Experts of a small language model.
Size: 9 layers, width 192, vocabulary 2048, 21.3M parameters.
Below are experts of layer 2 (counted from 0) of a mixture-of-experts language model. Rows are named up (a neuron's input weights, with its number), down (a neuron's output weights, with its number) and show model dimensions 0-191. Each number is 500 + 50 x the weight over its row's rms, rounded and kept within 0 to 999. Numbers have three digits each.
Before each expert's rows: "comes before" lists some tokens at least twice as common just after its tokens as in all text. This comes from a sample of Wikipedia text that the model never trained on. Tokens count by the router's weight.

# expert 18
comes before: "\n", " ", "20", " 1", " The", " S"
up1:479464410542560460567464463510470538575467512444499453512566487583467586562561449473532431507623552547498518561525441451480542572466582437409605469465501480418453503444437490479516416496479445532469541560458583523455548536479507450483541565488561566392465413504401546401548594488515525512462521466578508496470465542511472494516446512458461506583481476525500539518495545495557578551526470611486544429468538549573443508403507518467450640479596524485531490541523476496465428485443502480483518541402469578549512503502467425470483483444545564477484556465452533467472634530506566467
down1:608454636464415495491565538476490490453571523536544519447422549479552578493473509471402540521490583519473469464478564554539548557562511546545459497381536534466562573540541437561583437515482539536539541522497445436423403393444390592486533517541509504611494550461502494549485475424585577477565454577496486512578473519497455524543367551515491516407540502531493531513493518419413476532515437553484512468450486464524496530526508487542489512440424469500542544452436559526458497570494439545518558503580483497439473523544540538471492548441516483614491482533549562560542374516499495512
up2:465471476564437453546497441432525552441414536498540510511566520543456473468464567490425498439442493512519471398518492552474477509494561417479558474476427482495523401550489535489519572527472392488474537537457445505516531538474629499529556485509459590589605553509504550404502463466470475510458556465594463491501422567453477442492494534551488447602503526552486508440537474562609549493534428445535452558526509518487453511495503558492517607516604531458490506520516574496492460600488386458425481501491564620529467485557400482466463443541428601436562486535491571524444450516404460430
down2:456557461517506591548438534500543506484557496467426515482452527487511498462575399528475580625492547453485532533543578447653535503593410468505435485482471470444503532421476569509499498520475551444535465486472478485492488463579475417444446428507560491516528470496481548498550386501560531491440501488414623496485477522544441461580539499490453456465503473493466429542478570567372567474409501594424575556461449497611541453418443519474469458431445477568487549463523459488455558504513552456510519452584417592535436503501523515544466528501602486489576476522552496482457508513599477472
up3:453428552442547387366432527508494563604547470401541471518466509500451482503483538462501572507488524462543492435515565577430575502549488526432473452404444515508525473557543564532566441458595479565391427520561435540531517473507507460518438476532448538427502477545478566493523545542514475479466520454403461482506515524519563485538446574501519415469522526544385453417555518434568547485486546421391493625501534485466436417509529493537489554481562522529422527490487477581533478486617478474472523463528564528459510454537517466565517544514493480601510599634521528503439498514515470542
down3:457541512591492523478453559501493518417421565552492464521426581566534539324502461603471410556492541462595478497464506465514484485440473496554533470550470459546518494483533479538559518574471504495388465542425463459399508443495567517546575609535541472489487529467501522505476521547562483533479563515508529546473474488479507458614509395405446520466465430579480567458447460510492463475505454457522407520473490480483554592477541533523524446481479521426507575522572519464596476463485575510447470484406494480461604557560610474475510412505498488506451439533574534435617425434485500519
up4:599496512501441517418478484400528471483491579551548577470527453522513543392453418414546519555493433517479446410488384479522462519529460506419563459493598458448508509573537486431502488442524431546533558534515444525458466492407528478614508506578505429528461470456423443499522543507530584592532487516440507505441533490486512460527486617567474518496449524559533511430474472533526505503587546541450375496417533549576502502532480573480470565430446570519438508532503520478525416496553461375480467567444506476491546439448432541454528520496497518416569506420381530524467572493435483482
down4:454547528487546469548483518528470562440623441484519471513596556563493506531540466430447520457474480455509498485522501475513594534508587416498485490454471508595549517497543413595475526534509577503446469501512515578618533508554441499485536513505555539413485396540415463456508555551607512439405380464571417370529559527446551485474579527439450556489505425475436438551490544542520476508414578536481540512537464443524523442443488494478514505538562557535621502504574393554530555536417593502438528545516507486466432476548486512519489541543482516529409456463497553530496471585457469532

# expert 0
comes before: ",", ".", " of", " and", " in", ":"
up0:583516511465397513607553437463594524454501487445520497571545500533461500503508506492518414569530522529529534520465575563488499603531572447513588448515584537492518454525511460580477545479466566548456445450587574518502433483495457526493525482462512527549507520518491598459408430466611502484580485559540519443424474554480418561502507526550542569540486474455433480471477479493541419528466502494512554499563552465475433616528586449372536440537548471412472601480452508537530516474494442543409534443421457523465475479447417480548414523521581542542432537476464611413548535541473503553
down0:524550467524500487496473506585465488404412440559455555485502448464508501461486523533514498508473505483554472571495477504516456529531512551511371482544498482543501539508439622422480435511340452419489417433483544524482520525539415480452503549504537540536528549486356510506542538559509496566416529430478497582536551532556450454478540432553499403455476503497489482496647496435526566503521610525517565357388525651510569457494503479452529488467533533439481503519530523447490536479544541592486474458551492435537482469523470507547584509454542482386412556519481467574462506502508504490
up1:581513590365527583417572565405511446546494491507465455573521540552584437472514399457465467444505552523571553508536525551572474440537494551463483497494451500402471467409527412552517459480452448511558539496412367556430494505514501532461528499594491492485527455497460474438519484499586386410353487532476517533434544448467488555433501554479507551560478472415531445431481448472528491457450533465516475491489529504540445557510467436531534548505524534526452535466455515436454550522471606406520507495518497405562439542490468443516524443458499445578589409517440517493497520481481502569
down1:613514420519484436442510521491457568399486496606413517518481461524453543459581520571460463478503481449476506400490332446506515547495502451493510439524571549440494464576494572563486444448458529557497455624450657535436505450509459443529544449503569450489529542523498592553508473482538516519510469499567621474465520529472492501443490461414534553487618554503540500528493539537503493521523524569472462552519520561497476530467531490466499468424532520503424551675482520528558509465580446483534520465530512537405525524504600523481455502557480501460477465499556593433506458480486408454
up2:536492523460624485594524497517503496533449546497508562471595612556507453546451539492494460599499420595536405531506456539448498407560521573453465549470465447465507520530448461526513518530469528495530580547485557511456540448521514491533501494499540488469566523513542507441433511532543445553534518559542513502439503488600621551458531507476546505451514504576448573477476410497559607585531504508521513491533609438476526513445552491396515537606495487526537525602494482550479569560556483605438475435457479498543597446535405506612479488496514532548397509439486530384512519468506611464
down2:465537472563474490520426573412516486544543449495500420411431418467433505558492419464466437426540530503446508427515502533552486506529455496526507471589555448565515500404551478419541446421508497529588445489504489456480449455472517502507526455534430476529383434507414496556430407417578477468553457472474483495487522519444422448521434589593519468533562404452438509487451505526461463389434552479470402468558480524469455563566411550436418468512462587570544484425521567572577536565474439458532463608560518533495484430482506543461533486450544537520521523536465448537564510480532523541
up3:542483547384569601556502450479421536522464573488485443538583485553540435517535543446531546470423449505413456561541564528461472498539440492584520457531476557452531434505442462525504420620434511550498481429467378509508527445412492485464555540492598449446535529544468437491466426441439410442532472491504468636578550574493531517505570487419504483412497541527486462565564537448422474403556565551439477543427509469468489505474528489463554529629451535426444556526459474543550507511497465481561457456424468437478524477452480512562475581466509501508461538493459515518564531544411506504
down3:527516440566463519435446469513445453543474515533469581489368542509518574444510531514399493530457403518456464513552427445513514424449522588545586486527504512496467481471443474407532516400508468501441452499581495423543462457577526526537556536468502499514465493551479538534510506515536460540495571538453525400554454459468403506403443478616423575509483475522465560515506468554553469586582459517546516507586424535470457570506516478555618444416460466419528438533559443591516518425499527457521481425520472509527480463411452551494540396562461462503513502454551489571468411468429444581

# expert 9
comes before: " ", " 0", "\n", " a", " the", " 1"
up1:545486576427507570450439495499512488552535511548447523488524494454498452467460532503478492488418555462530514506464433576598468555464537420620531473494347468427473513429527495472527460456522554441488543579445512504473570542415492525491466486496519498550481372502483526498470417433591465394534511396537477457452510580617496516482569549504501492508420542483465456413441471550511548448546527388549529472508454541529511517459503471492464444521478561458434399404540495504481589471558472505536523494503508537406510463492485615501485471504505538473436580503456563517608512576608396461
down1:407480498478509515442538475525436448409407539455464536553503489541585595442513454519447521635535420460535499458500506472505525450446526593509510504494524476539578604574517470475469558447591512565626364467595485531468553452488524470404618517537541518434529544426405557477507537418542449520501552430467570541485553526539508485536408487484528558527534439525443466533525466528560456517477490537505548588520451438478530527412445555486493361543485524535501487489468562537428439501514576546484486510481485497507524472515520475577522461441454441481454434465479413501479604425526466512
up2:460499569520526559520460451528471494462498627524503370574497399425494439421604551460427480523534487456571522509486501497427480455484468519479459485493521560448509483436538425420557503425403400422490521583566549598534405525551518478482473511503536591516456544520427435452541463505511504390570518515437493499436491477540523481503551479533558567502491561398526540446558503551539492421553576502527511498421511526444524531530517497494568500578420541582432475513414475461488528578515554508459488390602524535478500413525405551477449539506534492505568499520481502551488521536591448582
down2:539578509440504539452538554541451435479439462559480512441380532545483560498446408555548474547483561582587584483499493541445458503556479499408536481532534573407510527520481451573434503543569506591559469456444469555590583499512501450584483581567485491479464460441550534520536452476495526552487469511514504525478522500481547577392509544464491473563574466519509503556465530574535584573449438587490468503558476498525498523522508530588490439463532500493407508580511484486448414462545484481494564578381446415580561595539530486545566417522452524491504492500485461389455542446412412456
up3:404464472525510450523407555491469505538481376487478476452490455404450452544497444526454487481483492467470508517492458533548457513480435514488554383541522481514531390502391465537440507506446425446465586500554501563485515602590379522541386458582456546649493446568494471463511536510546417540549534471543486502604504508548366543505527413491479472468471495420516483405364540536532494478477554458529562502498495469573455500543520556488488515535487546543473489461502526619468536530424578440498460480460512521541488458426480451512554498477572443522483574522569510467551488515420557512
down3:533507424510515468622454444527478501491515508425446472502606469416473460446557497541592529540529465484513542581557493647564472537450437591538534530469562532441472556448527457405490529519600561483439448555502519473516515509517518465473546477469522545505555503513471540465485588552427555583515551395489527453444579522529442500409574506404579482455455528538446552627456483565473577477494443458461539556532513457437530517556497508488426589537512502575495551483533435579571589432562511492508504503461548517524545459505465479560411458546495589515576529551582481510532487470417512436
up4:595509449555505487539550450477499518469433512514462491399612473540582375540534593476486478566563441502507536509444523551466524438513481438467497451458534518563485445510416519450483516584439503487540591578551404514547531516480423566456484486507626593530518482571529558545588526452547455500463452513547629556602511469476488445460480425525578499477556497540559496485526472537538617519451484491543454547505578502439459594497479488557516486615481528547452539525488533470495531419509471613463551493509467381514543462516573486483445478525464544480430446471494437464543477383503500523
down4:427511502478429483475479520507566624579504484571495418495456507541522563491450465458524526480466508509466475578543453499440501466528535478482483556569450530478564605393443476433434475565438555417439544486532522420515539569497532464577532402487506522604487489448451448545479481490432443398583481512448358417464542523527425455561474481562509405537450541475594575470506538451435523392532508555475511535562419553551567450446472515567546506416497505485539576568525455598481529515485529458552463551465527491479483533483406541498527475540490501498462472492565539518423521497633453483

# expert 2
comes before: "-", "|", "\n", "==", "The", "==="
up1:446439451411562534495422517509506414504475513516452454458558513451496535431488513537548421433452484544517419493553485439514493468497484540539525475439477469517525453486450536491448588491506461520519561427541497535483496549561418526542484579498479518609431447579423494463454543447502444487472548622561419515406518559508476422528553599368466574469510548498476440517486558439534569563408588490557475541502483495505491473460460564472575462512442484466466535406538489545409530542474459484494593415532530429491539433462525465404369458526417484633527450424509474551479502453500503513
down1:487550479433451491445591492576472532539504493554511501502343444534534515496603408470508575546529488509437549502491540588505464502482502383449572492548523439410455490583591427505545495566507507532619409516565530464510555561493569516484504418467467491489510522421545483473556461573470537500479473426607521537581508498488612505494519383549498425525473370472506573478502454485421482493567457511523486501603425467491483481491524478533485532526540520566478382580508490480494444489528482490435411532505472464386552560471463573570574520489518466434478525516463487461518503472547550566
up2:529375468536507482573541608526438510536567552450476439426500500442617476460470543453459553561520506511453442530558548483551457441461580587515427532545482551526512447449496504564474501537461541514527507511516525491468419557504438510444464452568484478579467487513508416461516518586458519484523499501528442554457513531408426518570604467577492432565597535458513573423570470555478536483482474441518577418505580471468492466386515503527474571473539639501431544476491515580550520512364398509456479579441531456510435434485494503438488591524498427514564488550475540495470423472513528486
down2:466614482480496497443519400484525431508407539445498495560507479502472549561502443570495452490510486530550485455465418485432621517548431427421540485450485411509481616584522594456514519474532425497521517517523492489503534436490451467544575432522493499359498535474457525600474414483550557515469564512533510542517587462510591491481440435483614453427473504524503426513442584446447446489578557586482483535571508474553519539556523494485482483464472441513528518601496504443438506458570513581565437434564476600480542534447538464539392455462468478460405540420507486522491544495476450444
up3:467527515496454456397484487465447448483467507457469436498502509483479544494440459495444634499515495400474513487534504425454594496538515462578534548487589512406468478558428480515573424555549509488613393522532574552419519513538483476549467516439542545505506451361525509523500473493541546476464571474454453561477469397441514402553503563500476549581527510517524498548543475475546544399486512505477490456585476603490419520497487506478552478504464475463458449519551553453480529515425510457600571531451581447439417471456476484453472458551426507455600455467543582518470641450429564554
down3:510496513607556477576461412502477518418577416512531572617484490559468463538475468484484382528424475543562489512486452541448386499505529525475522554566462560547505412502485512522453518476434548513462531582509504516494543559468459518559568515557512439472537533659538490525484510502484480510533417518514541365479523532555506544515503460465484549421533412424556513536484430498466478485483501451594540504567454428472607511553499477490468478402543563455435561460524519572537469484471508527420474474473424537515520372423554496559440582476556511509557460582450526557431459561560425453
up4:459552545444454427439538493449592514489431465477504560438426554542533459562495534434531516561491359511479493520567500484447535442595575527482421546510538504511569562528427528498569532504493558527492508495478446491549443577495509491471573476481491482576412409553463569475461374502558464410537515546480470402500488519441562411569443458456535435519525430475425446533499433495550484481492539480561525489531458493478542552559500623475448510420518499480570551545487520568580418443450416512533481480460545446485488514458548610475456570518427414491482626485500591567476465522523487546
down4:540447399585459616572519410443471512428582508624509401521523462541542547487546383475534591389461512444550527491511439473536469512509446535451530433427440476476497404460529479541499403463587533539534507485513483521518633520468527537520497536485498444488440501426564504422509583428459546525489450506513581516551523483533507569557563534512463475554421617489513532519548551492382480477517490445562483431450558482446526459462469509508594523558561517542464453538547554559447522551520551452476470432531494560497526495534550496504499502520534531560398514488514362533548495495568524470

# expert 17
comes before: "\n", " The", " and", " 19", " In", " He"
up1:466505554463437467494494472519611506530490531485433490511541460467572467475538428478564507547444520480476474539450460518491467489499458505470502505481468475471526464503378411526435444432500489622550403416576587518471513465526507503496478424468567558545376460488561525535471537375576484430514492451523502564537460607469450461433560467509533601471619493431500505556438472440526574487493459441430544499466483509572460482503533561439517473405552567508450446468539536544563440486468479539483504615489503616432501445486535544503477483584625556446505435471618451461514454505490557489
down1:555456486556463457544506520566514557425482533468578509527513541512514436497488479491511528386489545595572499427585542461487449545513523479451527415405455516550504539445593515460514543506425525492522542554448372481599495514642459531602584565486440484423516460467564462499449563529436580551535497441550467502478503491453497581439470523495517449514480559561509465536422474483585574487463548541490425505462505502378602505499498396543455582476452535504478461524565455503491515583447530486469525462430522360484420583559481482546516582462460556477480592501482491511520476500561506439
up2:386593443519551563527505506475442564558442533550555457499477446478494484528500451475501561457454552524520549482434501438540492524454479450462598484459492576446550554445518474463492514611507433535501594502523522499624546604517469521469460434421527522502598504479484488395468465524521480476464526493553593406443507483517528423505492522509516584448518542558434528560472583494491443505589446586531532454395484484470510447443511500394536488625611524512385500509514553454554513496494448563486468450560455573427438473481553506582467485488471467541458554425614515524487488467518604529
down2:450541530536513484501557503493523502459536499462419459468487606513452505484517534496569484461488472500401485477565567467507484522525490479536419557526562484559552469538629445511515566342502439386504528533578529579444526501517411465546471574498466513488573553443454547511514515488556508445452394475500455569474495499557490529442539516515533401507503590603559517484588484577476460478549581567493505566582569507458497574553547515549428609511416495489498586578514487546512502526589539467494448565468552495602466484512522527380480550494491384550425468455513445443472569545495485516
up3:498513541488447471512574485447378567481504592539465456522544480458501351521500526486527540442484531553499558512411486553500512437533610411521334591467504487450488447487472446450539450523603499482517516535481517495565466521527475460566496485472544473454550494391509476446473408432558475487515435581505451475402457466533498479424450545449492497503590516450603514581477546563488629465508451481507473535377564529464514505543473464494422555435490436529562546443582525567502478454483506493462509568429441472561513491525521497532603504554480563471479454536496474423456571547442518443
down3:513456499413464533531492558557442457497454467477561509496425541474567436565474516529457486514474543451534515600486466541544535470509485546498461406478522582486571481536422543457522581386517549558429466519501605525420455436480505430516512542509522435534500550515512537571463556490501441591565539551438520464515547399468543473469484582497527526447488492448498397524437426446568539448563505523522490441490460492545562534496526569489574531548499519421420480486509589381500451543506442517517500456575607461436527476386513498461501411453515428457462506351373408541499458531492530462
up4:443512444473455518519471515619654499481521549576474509513498441495452503505549503516448562525474460560501573546488512442609538532457484511558439494556472524491591509563520463514513476630431449587494460601506491518547379549491551417474549529467562559562427436480520426487404552447466506489536465462477529537492465467517468568542474505626455432553568514500515496549491443534517450541529426436514428503495560488538453516535502517451495518537612524517456497490405508483580408447503524554567449579610573494590541396433566439510419421494477497515546531525522490563485469450521513492
down4:612592485531531494470493524479471451476437507465453537450474471447528535484585530541631466436508504623518449496503455471488499474474486504454483512471543545531435486480563505470525537549492483393473539401492455530513423473485433561584517566490506535534522501493382565520559516559564388472415489492524411500443535564502629506506565503482552547554392505421449441561510488427543487574517534516437391524539528506558551459451453419435526403524464458529477489517455480534585542489553532382505464498583509406467532573433536596469537476529481540492475542553460484493515478556458414416

# expert 1
comes before: " the", " to", " in", " a", " by", " that"
up0:465493514387571504507450475481468517426486528612419420450388537512496566447503506439581538537489405439454427511466510541539551541494474485533519577491570523572450529530515602451451419560553533486505444530454494518562403427448535468476462463433434529514562510405542565492510571513489420551478502551520481595479530542517421482430521516505492467498496472540477544513497495570578525458584495423518480427544437435479444478640409533509469617475510496484519474466498520615489495491444510519596468580460500572584599435497467480520399494503485539434496538487491456453446467505432574521
down0:489457502545443412526525525484427535466490560457575530411467502460530454473517518538478544501454578366511555497427567513458455607519519445569454458518553482538514482555565446518492512483448535523460499584544514465493576491488548413525558490591509505514428462520453580510495475538465509494490587550457562512472619527517481542431474540511563528484543523483575468535595497515473539537438454472541465535523537544456442523440375446496534460478358542505469343554579419485477476532535492425564556497558448545414508511535582500532577464526561490436456437473473539534545384453527603452
up1:461503493500443529502592475465449493559539580589507557522507522642427488588495525566534503514544471514525569537374418542514518560579477554422576475516485489464538580408457489501546508501490536473542471477429427489505467430561493447486553555437505554556443504373481509462539521421489409536466555534516443571546441545451452450418441433521540516491519513524449537500588477582557546492573468477532460491496504430580456500495492488528463587643534506489449473593504421511503489451449434486482503572475496518567547508364566467460549579467500452474466450534544486479529471552425413531
down1:497481505459545508529468526529543475569380362524528464595503469600509578531573473537553560618469496499564443451492495379531509489513508554578543559455472542457363542482461479492569575592480456500534503476507511420480517486463480516583450444620492425511536547552431475475478566499538563611556489431602524565544475511499464485556453435501472475611511509528525563536515541600475465513492470481477450467576460529523475464535520521568547385455410412422540522499480467450549565477508522539450478485478447511537494471551479595454503530497528525462557614505526498478432472429515506502
up2:553433549458475523482498474495577557523520519562604540583474610560502507559467511477419531433454439397513436530496508433583482516625427503446553510523486455532565491509532527380501445481457505517577546438626554528420515510587529445405468517437520478548466424466385531447548507549530495457491525512494476444463479511519355469514469501537547462465507449482607522437503466471439516596458553487537437525422496508545498442617597516441472510459544420497605447535501445496517515536489455559541469501438509525496593496566528538541461517514480491490573517502473420511464525544442494578
down2:569550501445464516522519518445418437493491501503558509426546420416478501592489490455654533516492445523557541537466524550525581435575487480517474456503560425502481471461507444526521496489455492424441505401545466465551358518469545459454492519459435480417468511516535475520485538600547513526492499467463565525480543459467588522488469490519539441492462424508371532551554443497498528478472494456575478415609480520492432483474415512515405540496481531426521512525497594474527477477469442460450398412614495500531469560450570496525511456636564531550520460467464503586579503511457589396
up3:462514458443452462454501512507424523533523385570472551549463483524408408460529461406410482506483411477523448421557485410534578509520443502462501494464535455533469476576489579515489457566529533519443552481423549483543550480560509487668512500511449435522536500511491436493517544393534511460470525504458487530385479450494443469503451516521575503474572511563487438572545467513432450472503387575509585555511527519626465554528511390516500499516540598524477431532457442526487491405511400470552577507450473543480449552483549426452463429570515472447425476549509568513466497408534544532
down3:569420581511527536498495422441555499496509477502468518569518528537546514532443602470483525561462491531561503574496565513448504456528506470465483517485526501419568458481446455592459548482497586541540500475528567623481476423495537489403471473465526505411549472524536454529479493581490532419540361463506516481490423544463518486471605523476491512565494424509557489466510493404522614417488616491465589383390502434512518426482501486538562491492482444418444531448437483558456492554550483538492424534419497482367388469487512485533595566524528549556471442444529470505564515550472471455

# expert 11
comes before: "s", "ed", " of", "ation", "ly", "ment"
up1:441511558437503512555479453541522471424496433453438483483488446452525450521482516561559555610475554389355434547469554417433543396473540560503554488532514478490505545464422474452429539463475531498510506461555452452461589474500548518481475495423560617471410510458412476522416403521487535477537513445511469542498494414527504495399581482495557490506551575525464473504431431510573562547491505436502456467449560476524524377519502472505446492402446413517517511489527529542566573466582554509587524386449500388523510486586457523516425450500473481543542514504499468443410503543485480508
down1:513501491507469528406506521499453516567497474511510513472485427491528574580523539486494531433538408445557438474617431492491495512492484530439473534605548483524505452420485545515588448550524419476453447492527556548649487491484509540544483513543547466377501446469602588444539492451538494490428491540454474560543453508475463405536510482597416519429492471491454474432655497502426556468514515492533594436589453510368531515494518425554478531510434507497514487474554567460528592528377422514425465555554495524444496525524518463529562513565540481453565543536562542540542491502402503508
up2:483519527511638544498521477511521490490567500518450528511440483477499506540469464439484546459577523515539475542419508483471470576520443432500593524547402456542547544417425540524538605535479517462448522523442501427455481536467485487563461395572509518537480455518431554488537521461484425479472496589571478500505533397520584597457443474542495531526573553541442578604558494493546516542494491495480564424420502484475470559515472563455519545563551449520557391448478460528546465493604515480498455469536496466521440607443521564460418410462492415468458500466468408506561532565488460682
down2:531502517509401507504509540496544530566470518475606459560593516528566457547476442501492493475428519518461608534476438463472497556547516598472503444502563504465475480511557433553421500407450509465485523502629498485486501481652549521417558557443446431461498579500438424514454479506511588565479601415521484516433476545546514451584501424520580418504500518484535543481545394536495611597491501419432516468492514448463512518475588439498504491522454584516520523534478553506543514540477511458594488485577481458527465475432499414405465603443512544525526524582465588476453560461516534443
up3:555524492549524474465461549490481487540463570481480492448427493421566476514484545615564520507506460421448531537525582495565535511463544466484503450493484511642485531494451542530531570463494626496482530526499443429447468540534477570516552531449503455556501582469419511543599479493418476524620447480444545435501456527550485510628484582511479454468541635544464495500463521488471492524589555634529476464471412477544539515505504511436520582531639430448510526547487506434508535547510422423514595499481418496445508533526512523530486389463462510393517449446555490535492459426424511464
down3:454519474470504464547481463469573547478599450510538367482577506488529485499395418435428543499522536445436670431524481473533536443556464511466568551461601446429574500502509496499521489530533508563531473404546478501504493459547474405546603481571490447446455430496500489549477472506530599479447442544536467470592523607550528439505509494497569552440455526545422497490525524541518465513480527476487503463511558459539586549445494495521534457429531563489454509379415590477448472476448464548504415489551553549490518468540452461393511504653543482513483511509557534443467506542595513543
up4:472481511559549457403568459604570454476522498521535561598537510357559433615473547465512465534515518475518547507558452546581408467526537454411500452511530463472420554504566522602490497402516543505480498493486415425469536572548482506488468508443523408577489487530506547495544562500634537515469569444578454403531487487462602511550589596506504491373495635551526484474486518441539516500528471498486559496523504456492488418485485450539465506420510422484481516490537548437522490479537539423504563426503536514480390461436487567577484471466579494508482468524560549498541511516445459507
down4:545536565474472445569475428469478482513425517408467441476553510560413537406498458568536472470488499536512497504378519419515570564581538483476558416467431501530478508570528444525448511448384401462524422466486561537531478554495448540433492529572496513468564532493473425534513502613490487484467489468488511453414460470513508451400441480478546545452485474514400513503440618585503477556464514483503459521471457478455532548460574500603540505556382546543515521515468470542519386435411595590525483522528494461467506480496527490449475490569452596543486495499662508491437547447523450509

# expert 25
comes before: " the", " ", " a", " 19", " his", " f"
up0:534432518449549464421482558472461476542547480513571546537442488504412389483546477496476559417498473575510470497520571440581484444492410453421549399475541463470497515381495362453485428527553547499379521552515514400474452455449488477531463489555527427475436396596457495414492474454534488545511402463520486489439553545470434391451492536509463439455483558460520454458453553493436520426474552479516537513474559488407504547478507488540519479620529500503544522483477462575506497509562534447416490513435521497473479473544379500553465544482514443576492525491440503424400440527477524589
down0:521474510457494437542585512421458557491499458500525440521681557376404484459470485417483464546582513462495412532518537465511534492538394500517509522520479607444503525448500458513478479471436553492424508487457496493530499496475500548518483548526446483515490517478474525491497476514611483497449464533494465521492449499535480345469417521434500543501445522521429499463535403462621452497479489567469457563518455545535518488504436485486493523519585572471478547557574489468458426506581506545454532483586613450447397414502486399548511547521537559540412514442423435569458452543468617560
up1:491571493490438525471474524411552595483503500542402506531523453497541489449413464558455482428454528375509488558470492475464513458531468532507517432508492506534492571433608534484560515492603526428558504563462472499492572571506512460408431506398554443474462514451486526503554496445446500510505442488429507513578529440544444619447537521545492432502505476443472457464460541536452563482429433535436441497471500483489516463473601423515501538552458539458535521505519538493507506456449497471545480455429368495471594504521445462475555418441580539546447460480459460485656482604493626615
down1:432413487496475484451524588491511445388468454450471581535466481444582503519567452506447501586550480631493456519507502437567533552495603496467498608449542491489507588527435508428540531588465482535549547480515450547467445505484497537510584563472481616538534477530504609483503540539453442507471389507558461531412424544523455422510493513511499400493489453529463453461536470438457417520500592481605482445467563402502504462525442480504426426485536475556516472499552437429466446528595507490516522568509565568529554550500464447536492508608473475445492572529474477519474581524571434423
up2:514594614537485538501541546459499503468511479505510453525466563481493554546530441408466579356447480456552565558496483541502450533612518475497458539574435535460563546526507435445451549453493467542525520508432502615496414417472513445532468439515452469482474508487534515575428523547489459517549463566415476567460537432534537352526473533501577574501563445443523443580432564446511472461531532569490527507437525532497536451414507433467468521394484471556415551542523390524430507394476374491470488541531524506493563407625504496504479532520497485541528456490511532542497449449482502534
down2:571469475436606584491543549509409565477499456507598608490528496510539463458505579484602506536608492518553514563417546465530463509488460527559527469548510474524484482476475445487485492435566582490489413504444500434486543446468569577525493485488562565454599491553574467501494487518547425510509462439553544611415476488460477551550509503543428485491515526536378539614577482472466492527469583576480476495536469555513489571554487484518500495523468593438484513438460611528415596525563487581479443462515451521480512626518484570532544452519530641496461449461486479440514568524531445480
up3:479473476482540491475545386482459551545566526488454448517552463469564572492481435532553524503522546537560572482525480522525525496426521464493495589566543552395456557521548546471483518512462472549467529562436486571522496569408426602548479481488496411506555481529580401432454470557391597466503545554387420437515504434600526502671448506509510497483588593496455497449486488542579513472574503497489488541535517561555492475509546546498465501556491574582501507482479550521479459545513456522487510444560510416489455543467520503443459475429463478463576475502457416361452486481629462513
down3:440534521446541512415489526509562503524512453446452566491529415541463474416564536489460576393488543561513498472472458409568527497397479431487442498483523523571491460480419484530478451488525549469395449484486554589498503527544498508416484481542584548482399395477538446587473472487606477516512545457525457487535541485518529488492561623461535519439494481499569587499487530562493541540494512488538447505532578531523464587512488558549595594655481505517566517484560526565535545538571462504429495511476462532435479400514453488522631408532525583561468568481555511540480508434560476577